Experts of a small language model.
Experts: 2 picks a token, a shared expert of 128 neurons.
Below are experts of layer 9 (counted from 0) of a mixture-of-experts language model. Rows are named router (the router's row for the expert), gate (a neuron's input weights, with its number), up (a neuron's input weights, with its number) and show model dimensions 0-255. Each number is 128 + 32 x the weight over its row's rms, rounded and kept within 0 to 255. Numbers have three digits each.
After each expert's rows: "mostly gets" lists some tokens that are sent to it at least half of the time. This comes from a sample of Wikipedia text that the model never trained on.

# expert 43
router:116161185153117088092070097104148143156124104140104116127075141127119119160140219105095129075156116157098131102152187150150135129096136176137081115118101131101196175140137162087102160164158104111145149129147099118094122163114181119134098110106145088136109127143160114145124172094114138114180071102144165085090073107098120106155116183100182099136166128107154140165073148128134089152103138094073078146087138102127101097120105107133131114096095127160161113136085084133132101123091053128146110123121134090036127174143145121189090142103145136110076122053124131094119155161112143146186097145126094101145125128194161213112126077094142146092095159063074124158123154148120060177178107078161086123130138102147164103095153075062172114089060130116144101170115150094150080120170193
gate0:108114139046127150160178116106093133152102153152195135169158128165147121085124076132077140105107140121120121131173113073133116085065142115092084068139144141069178104139072130151115158146117138038099103123141171136136098091179080107132105141163120131119109164076144154154146162124180100139122106129106117160135141133125138195136157128122142098065069135102100185072142141138089131040108118146133133133140101105134125129132097196090082114189073089171167134142123183124102091114122092108191101146087172032049168125137082119181067108135133159098119160101084093141151118154150120161118134084157124063136130156133166158140110111087119126106148134108119072130146127103137116125117135161109151118167128088111133198119186118150117136124094160193082166120103081210100126156096111
up0:133166133137184105109073090144144078198082137134144079077140148180152137149118116140053127158146137214092147167084096151136149139116136117156123203137121180136170136129134089156134097170152128187109147152142105208131118089131085082119151153156110117123120133151142207141141106123096130158057203183087135150127128114155149086159187166178122123138191149178192058130160166135174126166114150152178138144138111102117202110099115157086120144083038082111144134092142106110120096131141176134193113098130149059139138099126122145114111118106135156108113079092160141124134151147119164103165065089101131098099119133168107126167139152204128128098173146110085140129149098196109186153140116107083135062098153111145118124148050132090123117167106103148152152136141115128126129135130100
mostly gets: " him", " them", " himself", " themselves", " systems", " issues"

# expert 2
router:111140178126121093116076117118144130160118105157111169088119136133060083130131130079118183154124152141080110098140145158145169141103117167158101100145065120105127171158150177109074192143159096106139140152147093125102065170153151119102115112097144097102088140192157090140101139109070173081188118124118145064121093066097140134142126149090114124107205099100162120169116144161134074139097112092126126122072132133096070080135127097153123130121086102127172102172117088143145100095063069143201100116128143094090152139143148108206106087094198138067120079094079155133124144142118151129144118146116118136152118157148137160125151078077161168114103146129076164153134136123118112193166079133206094116150152091134188092121120135088161138063062120180104115125152192127110102140208114
gate0:047198106174110140095137164164103148154201105102102162141106142135074083077107122125157125168130105073134111106133118199105162124105162090115114149101097102081133107082174143125104130113113166050166124073142153167112178092080149141149134112152166187120107150116153136106182159140087170059127150126139164129153058125102112202144121179164119133111114100192105139158163144154061085093149105128176116114118160114133104155155094173106112074094145094109159124102126144133101186133096115130110120188222112105091123143101107077129155144079135148115118150112091150133111133134130059133087137182014147139147128162133118094088132118102104119093065153154080116165124091096095096147101133105108115118152101088160186130161155125121104124164091152162074100118150078144100138164116123
up0:178103147128161168120185109041084119069125156166133119142112158095179141145136129130110069102090179151131125121127129060139086108107106124113125120109167100162149150134130136100136137128120149129083149097136105105155114148089126150110144178089147065119175085158141115102107118166136133140133093150120129103124173143130145139091119062112128152167097140125072091117128073136179174159103154168098123151183170162173153145105131118130128195114142146127117154088174098132194073126158149159126166131076190115186119099145112151152169168162130108185110170141147116139147042142114168118120148123139142120069129123142182089103110118111120130068186100114138143143139090118147114086087057160109148125159093175091037144104115095113167142091207086111137183146069238116115135057172145
mostly gets: " Minister", " director", " producer", " politician", "airman", " professor"

# expert 17
router:117126180102143115099076120112130152159109096118110148135122173145100130145153172062153175134143122121142127120137128146125126129086094151125117091163060087124161111165159170100071132162163089079089144144153089104128090156131148070134130111107134092085087168199130104121081143084126127110155121124155128055108132097120130085174098178084147123099172075111185149146110121162116134138073134066107109125127156103091080113092118136122149128119140097147162106178104093134154119109106092141161084120050154063074135185136202084192111120098167125109089114083107135111103184166138164115135101139104094041132111152171111222142141114095100141091111105114102141144102153158089061162177082100142127105130144059088147110136172097078142131123083098178091076151100192109124108095195140
gate0:155127196162124107128127122136144130164125166136112171144098100047112120127137189192078183199136165126061115144121151097131117113097134121110065143118163059110068086150142118130149082088161174141164138129135162113093056132143124119087160169141118124104168115125122144104139150151108179180153116124173144094165104182138137138135142126178077043160150094153119148071094130147128158109150105163168171152128132120115091176148073158102157060152119158126166134216137118143144078090167158134160123185124164106119127098106087129142132100164182096108077090101142129139139126120081125156118114068136163144151112106170134165190101090147108168139197114142162162082139098126036123165129080092162129149114167139119123060094099159148080139123141131110180133136126117166196138131150185
up0:048125098155144139135098078092113038105164125094125132105175102101109124088115082053071081068155158180142136110105153073118130183164102169117115166155095213129160131124130134154147165176150061158155133106101161103101123085105159120174170104150112152155172141162167105138110116129146106125112124106106096134100131098112131129167169174171163138097180064095072125130138146133159099077164171112112145133106137130165123149123145137096093139123080102098155152071081209150091061148081102143070103104135123112098127118128115225167131123122128109144131110110113121123117110171101136138114099170146080093103088065117088122083109151118134133111126147163129106126189141111172080071144116138078135138107105152131167125094184189145124134038127115164074190091117108119125122167099106
mostly gets: " north", " south", " east", " Germany", " west", " Brazil"

# expert 19
router:112186195127160112131123121123142165153100138171096171121142142153100126172081166093137134094134131134096166107178165164123101162099077146173115096192081085111129105147178125159083193142146119092128137109138107124100126172141129136102071143082127062134120135169129074129101160083112167117180117126156187081102094105114164150160125201105152129128146098087145108169125126189100092146077110086084095172140204101112099102105129070141122107066115096118141109146086085150148037083079118113154092069096191082093136144154133113158112112120112109131086108094139156053119133143122136082138089120084105126144133146161148142083169114118139132096108143056097125185110126144124119225119083106146076070196109090130164143117127091110184106114118085141123114152092169113147126142141179
gate0:130099172140115104138081130121119147210129086113101166119176172163139111191141097161182081105119177059160141105060145124219140130109190216075106141128123099091097162082118155099070157176126205141103118108086098128136138098122072141091109126190133138122176129162172126146100109153103122052117180154126128108117093139158130168168060076099116120127133099123129168151108107162133116160113128122169154135122185080114131106155097155151143090132135081116153107135124103164141127126125175101146105076097070165169174071140102082142084145163150140144152088134160136087192161147125135189130131137104084194170077199145138152182098145184100141144095126118154083113150103117132164157091096114085070093124129092143113127152128116141175129142124154128125129139145152128185065137125138
up0:136127095110099121091089118114126095140138121115177078116114167154129182180125147107127135154158132123115123152089110117105134125163144111136158043170127140118104078119147172147117145165127153202129164106081056091121136090155222143124148167134106101150110093110137137152126113151103131162109154164168166124130108061125172120104161157095118113150147148129083142114158091055106136111155144098150062119133163101057133153170169112157076172173172122145169149150162145086156124099072151151110105125113186190141121121145172102142158131116156111154149118133077102151073125152143174090128129209100064150155131098161013120087173122142097105152133120102113141159104146088076137121119122070090128171070125160132151120180168120117123147189171116211116187128181193097161093117113112
mostly gets: " \\", " becoming", " very", " larg", " being", " became"

# expert 34
router:062164132082140115116122161157154133162145134159115172078096139152112120153056139078130169109104131129088185095126168175151150140099106171124051134158093092094190114171174141093110121135165103062150147145161089089095143156150196118104132119114119090118060200115178087138134125075081127087161086135147143084118112120070134111174116142120134118053160131096155174124088154145109132170106121120109088134129168078147069114144135073154148113106104081184143123118089106127173094106120127107174074111069151103111177159135121124174100120134186161134081108099081092077139178167133172080132116167103144066161089167147187150102137096105161150114102148090123132190111153150112137121166099083118115062138132115125222095095146095103153101111090126133097121120118133099151100078122161
gate0:160105110087090119134144111154084185168157098151126128145096145101100131116128186146087127090175105110131170175144055068155185119130058052168106107111094110073125190133125128147157177182177144139208155054148101118111125161132141133111063136115082107179150132163174082123104140057138152118118095112108077127140138162108123129137144104142138123145116091113078163129127123134160088111184156116109147058109124118114090111143136123098134162095120110151082083146150174170099081149128173156173146113157077151193131110148114120110137107150126120071156120156065084173190114135166156126079137120131065131083144167147173140134142103147140093107154140107094131106165118016148083125180123082131180210106139166149154128149132069170109109139132123122159152151126139143112107150103071
up0:144099136099124124103098148146090092138160127129120108115054169104089143124138199121104112138130110129112140145165086078130150137117106115118123104146110109113127183123143118170141151143138130083170112101133100120111120214141112136105086098124110107212114102127152093145110145127122137117128118091107124116078151130107124177142104121139149138156157130153059175066095097135216146145117113173121179051064079081060108129152121059154155146131124110093096117156113176148167093107155153143202092150104143128216137152183059089166139138168143118097134151157086092216162096159123174086108110141113137125121163133138175134152169157121109114137099156107168121181129136043120108072095159117121166180205153135152145128147134104150097111118118064100174178159138107100075123090108038
mostly gets: " its", " their", "The", " his", " whose", " Their"

# expert 8
router:099159149110166101100119114157145144185115082150099178087127150155128124151132182097072146093141155158029170104168119166172119118077098153154093076170098082111144102164146140142088147141167100106104186108158132133084107158165157110066100124120173105117102169164145108132106160112086151121158079084137180126130122080092120133117068184126144125157174079109107119154102114160097151121072120087069097132079165119105104110139094100114178133091138093187134114143107106203155118101097124114114098102151174061080137175177166116120097099053134132095100094133092109116116183148172143135128140157107120109162074143157188156157187115130158163089178176093070112144145163188106116129144110124152078061173112133106152113111143087094159125127084134102088104170122159070156159088129131
gate0:122169050142116156100098101044109119163122118087143105123109083186111143155136077107143122139147165111098094139145141099137158075177153160184181062099085160139117170140151105104091184100152142164137152120171132117102079087084114146080161209148138128143085171123098086097120127190087105174142118161141050184159114175088158185147124147168184162148132117156134146112134082087150131103111120124089112157100168103092112144095114131221111179129092093132129143174126159170222165122144156194143096157140105098156106172175103122110090149122171126131101135089193116161093158122146129190151122184109131091151133117115130183154151096121130129116107173112142118149098144155147111109118109090145104089171150094164108100209159113123109124094145122162107147178150147146168146072112146
up0:125156074153147163147120172110162126120097137075185109123126077210055156146116107131190124137135104118169141213153131077157157166128094086174116114063120178132156122135137185057164163140109138153120122134202115164132134096060127141126145122186106103131147146087061095149129105180139121159051158166177110167122134150036088105120080211162186172125149155126088106138156120107157142104174085127174094129135177127088156095138159129190131106139107116107117130126131147143126164127171136154124150154131133087149142121116083124133128155117113139067092156114159133108069144089152139136169129136125085111123138134139155151106125137178135131107077163083089165139104107167193136071108124142136106071085131147149130162173167175146150170109150143150143129114118151176103116022155144
mostly gets: " a", " an", " large", " small", " several", " having"

# expert 41
router:095158156158158103141110144117134139139141116162082154084116146142030122157106151095096197121111114191080197094113162136142159120115082160123148150147102062107167177175147119117092149145169094080116149129153123079102082152136152131060107075132169125059103170159141140147121203098113146091131089087154174113096130116098146101158125171092199087121137170083125129148092165153076069148073138102097126159111162115122120072110118115128133065135085086154161106125101114177139104088112088124162098093103136087105162161128173119164109125060214134074097088099099139075110136164147120139146112154058115082166122135177160164108115085096147160092132135098115151139119113130153087153146095107156075095106142063109144094082147114089133112079122113166132080133086150138151134125190141
gate0:067125141164134169133113167168119120124166112172130131117064122079145110108127125133140132130096054181140091093165094155105176117163164096099126073081172118104197095136129147151104138156168078112134104171150130130106117211157109141125133100123157140139155158078117140151094104090166130137103129139105157142154113143101135082062037104135136146130175126143224164109111138164154131130123111065087128081108143093089142062169143200125153097091169114102125157135113229145119121148118092124228113182132159085186129137176102130138120108089136154112096132121114141100116151160141120139145154110128168147119149151105108136140087124138141113089102182126127129094117102120101131072134060184126131126150124116241072059110158087139119171163088172086103075148107103094148115135132126
up0:092127152134107122113162182136183109155183130144145144054094093093130141117145090088188144085122097181119122101191102128125177149182154149095135143135170131135153158097120146127155121116111139171094138181135122066127160124145155128127153151120149106104113126071109071142150147114144095165165119135111151123157145164115138076111112134157207088151116121133195106078127224084111130141141059113120144104119143078107107075158139218113065137088152065120083073116090204130129117160133128174212106153148120135154132122127095113099125149132171115152105064141130111116073118099120136127158121161122123166127096178140129126137150106147151098095106162074132125116185168039152143094109134136183066160096116101221113097050100111110098156126075166110103133159138078158119164151135131
mostly gets: "History", "See", "Species", "Scientific", "Career", "Early"

# expert 7
router:095124137118191103108110139160157134186136121147117112087134144150136125186106170091143144124164116186119140112168130196156098194104125172142082063143096106117154125177136158088098186169149095113119106153103100089124090173111149116105113080158130087139127163169209112156090113103105128089120088081125171094089105113095135096130105138140142089107166064103163135144101135170112096173116119127095123132092171108104117091083140144135146101101119057189147107141103107090166082072093151122207088083111158094079155132156151108149084094090143145134118086133112154098072133148116162131171103118111112095133128160155147203071148079093122170059102153097118172153133134147117107153155068071198111093162110096108165127131197105112165128080094106111103126134130163089178155076182188
gate0:091134131091125053162104107147083099112121120154095101087131123098145088158121157143202045139146090133111138113096130174086106187124099184111137130123184090077115153161112100128132136118170166089141128161112096136181174112097120150134121061141171069136063113086131135146103148107118094137120123082097110155169163082106205145104107149149112111057086203084192092185088099119093124201196184132155113133125139139131099150116117145103069092157168109120135134103114123098164106135169114137161091092112121077065122132139102089147115121024118136137181115141094149152120118139087105153129122094119094097135167136121060117054102110111137087050184144135165159199129086147170079117111162115132090176145110130102139175097156149109125145126102130113122138152103141098146148119089121
up0:152137112174125086174126138150093144086151137108121138119185128173118111137057146192127099135132103125111131127076127136058139173108094206107143152120107094125135143106138113141144134114155113084153178143118109129153128132105177128162162072106114085164112093101173124066147118109107134128127132055114194103162130117171160121113099167171117138138117035099186145152167097078152169127132166131151120172142124103146095118134126146126097172158128163187189124150123196085151100127083134146049138156086127172154115125177134098130124081076133137162216081144067124100082145164120133146129116102124125104130135103167129079154100155106146171118146098165179157177140134148139081137134058127166110190099053101158144174088101129100121124144145116126118083096041080059135131088158062
mostly gets: " senior", "enior", " loan", " assistant", " playing", " appointed"

# expert 46
router:080156166118118080111099112112145146122131095141121165109096143146108103147128152090106166138104085102125140121150161166138115099090141156142085094135065109098187098157148166100092145160163130085134176154148084122112120146146149116117090052099123072133108155157167107120108149112089133095196084117157171083109107116113135118147104168092158085087122118094152126161105160168072061130105133069122118123089111113106086089120075090120128090102107107163164128166114112126118113103071078145162116157077170115058129134130178074185104135118173171094088127098110103070118157136128136123140087152106083081117120140162149174133141041099181120100124180125052133152149127152137071170190086103152091103151134084138224120092175045091183146093069127136099068138107145129132096111166109
gate0:137141112110117108143135184094066128121133107160105184042150122149088078132121123151134161129117098117123122141175100171183140156088097155176145175069117118134105143130103160147128147145166093144071169116108097161095173082096155140135106054120046170108098137138091102141116185116142139142133184076108122178123169118149136093139223081093096083118151114152132117122131200125150119135146082087134075161164139139152162126104073129103101149095166182208179121161065161139114110106171144100091104078108125129137162139160105145185125137177098122064133150141132214160161141141086137152149114136164121112062120161072145103149138129144138147162113104156123144122124048141168096125084164124157154170183125153162147113112109106136128135148134041115132147129062097132207130133152131
up0:126123125068116131108131151101091131119113122120175152089134152184131084087081069114185132122095145085122146152086079096198115082113098143193144154047105137132129167155148133142203064160127156051102181162083141129143141132131146112115170154145117103111175106125093135128136159138117093132193141116131139068078160114171121156122122139076083114097117044105085137131175146166077153120146132142144106145069130117145144163147142089109163085180095182120085127147107101149119169120102081080129121173090133114146151084181117119148093147120141118105172139128106139117194119163083173102052123095122106089137075120121121122188129180124138162108115105137127139072160160085142126105166126114143141137174113157124102078118127027180087144138101109124091143136097166176206120073176157
mostly gets: " women", " students", " individuals", " parents", " people", " him"

# expert 9
router:099203168110168123102141119121179159134136082158100162097075159167100096133132173096120167120163092130116127110159147147144109112100105171115122118203109093107184178138145113088064194163139084104147162135120115103064089158119147089105127098110149098120091153142162120113102136078099124105145120128146171098118122076110112129141113160085174090119142126078182162134068132157111091176067119064156131148129164097129123102066083113152189090089117088149151111113084108141096081059102090119170106093118114129137134144179123118162068118107168168068105133127088098113085131169129139143186094135094122080164059107127160158148131113113146154085119133094070166141108096175124114179160111113158108129184124072105156059125168091044158156113104064157094051146125149117132135121153129
gate0:172105155135120130133161181117146136126149139175118167109180170106123110121139125096137059155153180086149084127091143144126107108179107126176132093086097131121178128153108115158100111112160204116116085128086129041088161132158155124146132115177132157105127146082078154141109162107094103128137158109163122071150134129098084169127176097092177150126157154119128142139120117165095125094120112129125062131138137154105150149122165074056158057109147100134050083146070155093155173098114159050098129114139143101142163182080150134152105152153083146148179125138073140131112083118163140154060099112134102068166105089126118124060152125163146136086107064161121112171147152119139120151132127142124109098133176123098185076142148057126120136178088113200085084049171105126184087086088142
up0:155087238168155089102167101139097124140141127107085150110109153106105137124112150151156105151147137196132107153073095162128173160127156110157170077133180171146180165201185122141087106147176141131111075138066158133106150205163151103143169099130167156086099142096118138112108103122135108124201131078160163124127087153136084145161147132133175199115124154089119158133034078118110151117115124081138096110144135140145112162075125145134129056049164133105065132129143166113115155070075094086096128124130109146147138185082172129134166134184031160138167131101135117160103141163161107141136136048125127128140108119128104143079149126135147177101109066151103120158113184112140128133085133181110126067117140089068113115128149115152128133137156112152113114160175126109160102124113173
mostly gets: " They", " they", "There", " It", "It", " There"

# expert 31
router:091152158122172063095092143149117165153134117151101159141115126172175083131113172086127168116156089174092142071147141144138131138067093172167087086162079125107195164120155179094108122125137100084181138127142087114092114134154126099093119117112142087112130126186136086186067155102081184105108068154140170119124064102106139093161116126065139100119130122103154176216107143135111107179129123076134108135131176099127070124112078111189158111133116046179160117177114117125195051117103101140190101158113149106116089150167163100134076061108152112116095134085151154111092150194119117111134101165126106089145071154145143151095168093139176137123121147121114106170136186182145129112126089112149104128154159097131162073141146046117142139111080128136122102159113154108149143109164163
gate0:114105125073161095157070140105106214121064159226143132129133046142185161138135141111113087129181078172138178150161128132138167120120096095132121079111133154116157153130109143105124125067168126123114096191109148086120128162127127084092100118175104171133129202109133147121102181057068159150144111147152135136097089084156169106165106116172087064130156133138131129179091129115189113162151119079163137159153203115108068115156136125129087052103101134171115111136150160094134195120107137133145069145103116116154190155050127125152112141074109119095110120104166080136049088165130109122116050169136140134154153152130114170169143150097103165165156089110143118144124126099193147113179128145132098112174113127114090105119096122150187127150069142111101151142151101124154125109107128
up0:090109136077158115169111114105071212087093172227106124124129092131135112171123184138125124145172093186100153129143116155131152175101113123074130085134156166135164132107130136142149106099155114144168082170129129120065116125119133094064115116129108136087130166098090136161074138097083153149105151162085174132137088067135115075199115144150120078136137159147126153152127131116161140128123110109155144127152141157100088090152185148076085105079112123155158092155127174078161208114094117125139095183103118178124149181107196140106127163056092121084083113113174079119022166147114132127083079116134130167140121130124128127153110136108124153133218136113121126153118151086202158179185131167131123136133114176124078116145083115142122156112091150096118179182138078150109128154084133
mostly gets: "|---|---|---|", " =", "|---|---|---|---|---|", "|---|---|---|---|---|---|", "|---|---|", "|---|---|---|---|"

# expert 4
router:072154175137199135117114136188172165110132057143091135140101140126122124154117135085085175090121109153079135097151179162115142134107103161095116116169097111119132176164142163147102160138188134083121203114120131121104075147135183139107081115120138090113108157155149077175116116081101149090169107115141187113139103105122162148161087151096177070114165135115114164120115177142043123124099114086116069122147202118096131111117084085131176102106110114137170105115059092148124059098133086128161096125082194131100149129159203113143120128067135163095121110100094151067121169175167172119125101159078112071116108163114170157134188114121154153117088143088130129156108142129159074206189098097185099094142117064130144077123142130115157098092117093130105123149111168107176137127141152
gate0:129097149095102130115145128163086123123130166151116140208101128134105122121128153061112073109142124190098093103147125097121129138140082158139152085162041126193148104117158182155119175111116108129189123107191122134127096174190120078159159182124126148145080107156131095166112128095106089189140170144169119146108126072100080124117177136100122080149103183114129127070163111080095125096173125088124089122105149114102141116126208145158137171139178079142137125140143044140159108100099098141092105117071112127147072080172176143149086161185137145141110134137109133118140126114153125147154141161112059084175175163137117112131184041123167128105146119124164129146165156168165116188152125108156079126177107157112079125143167105047137098097148168162140062123156109161181150091152107
up0:103098045161091129099150128143167106111084163056165138132142112096098161119145115151156135125094208142088153128163159141113081114134118131146148157170115123126105107148120176130131104135132152115143156154127156092099154157137162109107099113129101147133118093170114059142119084176138056185094171142103135150085142134149075170101120137084125105129093166170118111111159083066113158167166123096118148097117173101088091149175143152124081174149114067195155138111149068142088137074048077132128075114131112159169070114144184162103111168186109110197149140119133135113137145129162110092097158107089085066113137092147141058080144123104151140085109112102162135145120143228151109158125138149153115091131096154116083119199179129056131071096178118147126147107162160168172090149119155
mostly gets: " un", " dis", " et", " del", " v", " ±"

# expert 24
router:089213153136170113114114120130153147141104100166130107087114163138123124154097144119134154116109142214116151090100185155167126150093111126141106072163089115121104173137173162124097154168173105124151136121159144099122073146173172116092126143061170088122094149147143092151130157155083133082169106149140144066079069077089112112154099147083182125098179109115160111140083140176090119124092110089088119145090167106141078108153113099187175098113101094176195090145116079140202071114067105121124105124111148083053163132197138088163101088124139153087082122085112110116102123109138157149122109176108135088178146129160128181114126102087128132083110116152116106173116160155119097170150078111141076123109145124130139105107181081109148117092080113160059057170106173118115096104174152
gate0:108143139157168112075180124132136109130157070177111135138142107196106146182119138103116142114105133161121112103137113190131102144157132119161164137067116123117087116153138143115133091133168074169135106154081186136074140152125081066125141127144130153157090190143081124193136125123168170154061122157200057097116089130110114086147137133114194142111092140158106105113075147107145121117121155115095101112141117126200159152082148121128134153119115121115198110191147152114170105100181107081152134164145096074094193138192080169110128152081094187109107123146106066130128118065158136150149153151121104077170129125111059195084102126106160124160054068114121173101120177130051081147121148124161095131101115114118131109126109103115119087063102113098084100105081140167176106155138079
up0:125150185150081142144122090141120097139111184155130130141142095080110076126122137147092164146110122034178099139100129173088139146144077138194107160156128125181161154166120107165091170092095106153151152141129067109102106097115101161133121166084059105138168113174119184099177125059100089169182186119114181157171130158124147136085107075114099130148125082119133129158186133141118120089118082144133123132123121129151200159115105114138109140118127083155111143105115141136094134179058079130152149144162117194105086181081100158196140034113150062092125105127170155132169155118145166129133169120168134171094150077152143096107145161133069142120176105130175108114101104093152123122142170107117159067184174081154122150125120097080154159096119167180176143115118079112097107095113089
mostly gets: " higher", " speed", " difficult", " similar", " personal", "ibility"

# expert 40
router:080133188123165115127102144156135151132117076153125163161161149177110120208141153084098170084167126167157152099169152217116137159104110155154070090174079107065166123149140139118159132116199111055092147125123127129111107140114170140119079094118156078139116166146153038145101122111100127099164071106143168129131070109088145111118112121121152096138166154110151110119104131124081115143100121082098105138127159089116146077137072096129174135119119112162153107190070121154176101089120107116149107087082183089114148154140143127165097096112173126094110109104101118083136153176146155067139124129083095091149127141201172170071170114087176162102091186115083143175130123143131107134153095113154115080142131112091164077127137089047170119085079132178134146122154137110151140106211125
gate0:100124185229117139100123127213160074110124118121149128111220078151099116170091123168175134111151085183129117109156139126095140123107142119123139174107161091187109104150110128130142089173090072197133162152125089201094124076138144113102157101175102124140201102161110111216151150094158088127155108141082117116161139097098129129143131170130154112120136150150140148161137115109139140081168144076154121183118184109160116114125164103081125148112112124093174092127205061119149162056126149161069098106101102086059125120088113098175104136105124149156138188198138123137126096152160121134132148172205118117098112137144125092124124129172143163146158158065105122130162137119082117117117156113121162099169099158181148150153080116144094134134097114086119151075147117118117128217124133
up0:116151083086105091103149138090139174168170143138164082161085139083100070132170071149144136095112135161094135141107148135130143085157097149118107075113171143103160142195108133111149117129096133146136087094110129119135126139072086151148130122120134165134071137128104097120114144116080135133100068149177106137119128121224131133190109141132132128096125113105092145077145162122130066102196114176150143117100109139113129166124085125130112092196097123140149188121158141188089149118204131115106155141147145187131092120111231192144158108127196188128158133087026107121150067101107144146120087146127136106211115109084145088145128137058124109116143108100113125134114154120121147108125124109172170145202099072167088154125084137113090076078162159128095083168146086180154116105135085
mostly gets: " s", " j", " sh", " sp", " r", " re"

# expert 36
router:082141146153176052131144124142142136135142115193149155109105122159130137147156169092114207071162136153085124121155151164163103164089119163129081148116151130113167124163130166083114148163189083105133189143170078122144112157117129128074103102079109112148107148148122113131109103114093157109148111123156116091086087064104149149141115159121127084116204083090194100185083098139103102134138163114139052116134158091133124135123098124127162131136139087189146126109095099171167132119118100117188117093125164095090133169151150148148119086129173147123095085113106160119123179193140158094193093147120065112136085161180169135146128108119150153090074190147068140183078170196121111131122113117122092119169102140137197079110155065113180170074159120142129087167122168111166114079146194
gate0:108139145166191136128156114145104140152096099048158164110070120160097057147162128079118119041101112125083109115143105094160128155074108126129105122177105111120069152159168122092081116095167127087165129137106119102106112154095086161090077136079179169174146135128117136090108106131071160136098115113173121143093109160102090134128153136104142096167112171033174111154115067170160150107169139178170145107127102098141094106127114112086154083150097170094183156099091051120127124095141135143091132135042102085158159173091149126107136143091128164156122139152099151153130127095125122106153106079074079117124081155122103112180086114115153148131099084109123198137106152138127068101095091084080159137094093168165157077144158161102090129160093095131167094088144199137145132126165079
up0:149130149135117157139140168131144130128082109082109172167120085080103077166121148092111102154145137143043114125067097182180160122150136151183137145130145152152174135106111142139117180110129161115152137018132165142097138066087126128107156116105071142116159158153109113106131089166126170179158105132132103162142218116068121109145129121158140125077146064120133152183095187198178148152117172096129112122166111169166189113167084188143125124118163139123154178153146149163106115060128108168097085071120171130113202121126130144156137121158174132081123086107095130122104113100139089135114113032125075053097139140129131140169069142107138129128145117119114107132122069153150134112125103127087145142114085163136166124129083168109142137079061114096139116165118178123067117130197161
mostly gets: "math", "uer", "ü", "ais", "inc", "â"

# expert 16
router:111107163164153127065114129148123155167098103139090143116093141161105133122096168092119135103151121145086122083140140204167113116083104156130133109161115100119126139144179172110083152178140130037156172129136092121109086140165136152088084122092167059097137143158123121135103115138094144110186123090128115091138103093124127118174108155083155084119160099102205181157096155128078065164100126095087091125114191141107112125107091106179130109118083105148172130140124104153134124097045081096135106104088163110103118116147225069182120118129152166089078146150069095101083192156113149121201099147106075093158102154121157119125117121082170139123119169122132145172127160202068111137152090089142080111148128106099185089117164076132193106064108101164124124135135167143172133112157152
gate0:109123172134167086132135124157074097160142108081114148142127159133119121084147091091122084121176154098180146147125167135112107115100122170138135088135138094110132163148105137155086099091128127127139176157107061060134122040160094143123132075110131151137102174167182162099169153088141163109173084129130129131139096150167123122192169169130207132085092189114094177136141168166172096076091087115126191129075127132091105176130133127140097160168198100068149135109063102136125083165118081146107155125111083148140159092124193191109088153099146080072099140134141129102097141199091157106140130144122113145164103153105108101144081112110168117183112081194150196170133127149101143134116066114157077124176096086125203099105101127179177106103148171168128146142115144136110133133145116
up0:127126078094175124147118104104149138087139164140100171113121136131119080216160123136097109161097161117144103143138152137120125116145220163149088115127098113080080154091171093188102193162173102144099074080158097154143141159128120088135160200139149159143186159197144173129177138138158166042110141114142156160124090154136151106188193149105113142061145105139097182122049104131161110147147110107132163153115148164183075160075090134137072146117181176152147123104118099123163134176158124116153151080160060115132125148165143098156141165117122122198133159147118108127182159139158097117091116071142165143117120167054148111148120102157124115148120142123184160111135136126084122149110144156117129084110175064085137097142165063100143060147104123113127121119114100095134065169140158
mostly gets: " AR", " IN", "SP", "AS", " CR", "AR"

# expert 12
router:104162168135163121100122131131160141168142078170068149132133114175125094126124152112091162085162125144102117108135198170128121151116140168134097100136072141150166162177123172152102175129132106106159153167135099069090094183191137116116140095098151098079130141131144070145099115112090123103153082095159163117109132120129136111146108126132163093102160122119155118156069147166136107170094127083118102114086159161090097073104081072148177132093117099142179087146113097137153053119152074149114093099102173126137139141190175100139095121122186126083061087071121156090099168150101153134099142191085122066165104142153157220161198094113171170089089164118070127157056148127106122157134096108170067119163127133110161140130171091079148131093150103125096070181098166137145108086154131
gate0:051104126128114128155115176150093183142112131092125141183112140123116107113074148161123138139160165163152126074108137126142118131159113165103109111123129142137148129107080135177112148070067121112123151196162128077069117173060145090118130131128149161109162084119185109156108095125053134129178104120177173098105146198150111074100050124177172031097129143097121114127109112201150112100133097109133093052118100131157106144105084142075085076155168125115134136093133084139112099099108135164155173120138098158210120159185112116097099180151118148137135108127140162118128146085131099181168084129112133115146077130137101152157148115088154158119088131140060144164085151192142136112117106119084126078105087046141143063119079133131150159136164164066158097088083154136103150099119143
up0:156092112127071109094138135150130125142150146105086134191138147100132118110080125079098128105129157068136143186094131103156127210111100130130105115090159128094151156129195071099145080151105125060097148111143164083134129104137161146099145098122115204078146110127228093113172153119120157060185126121114153143084088105143083098112126111156164157125094128101079134127139131091109149158073152050148131125124088147159123127157123105083103155168139139094116168096053065175160072144106134154188175124131131104141125109195048132142084147198153134172196143117100137134174121148062169121121125109149156148185152134138165170125070114142138092123116131125103116124071117127106103063139106100113142116119136138115125106134124148165123158150155165119081111085153196115108144140207204
mostly gets: " yards", " households", "year", " metres", " months", " minutes"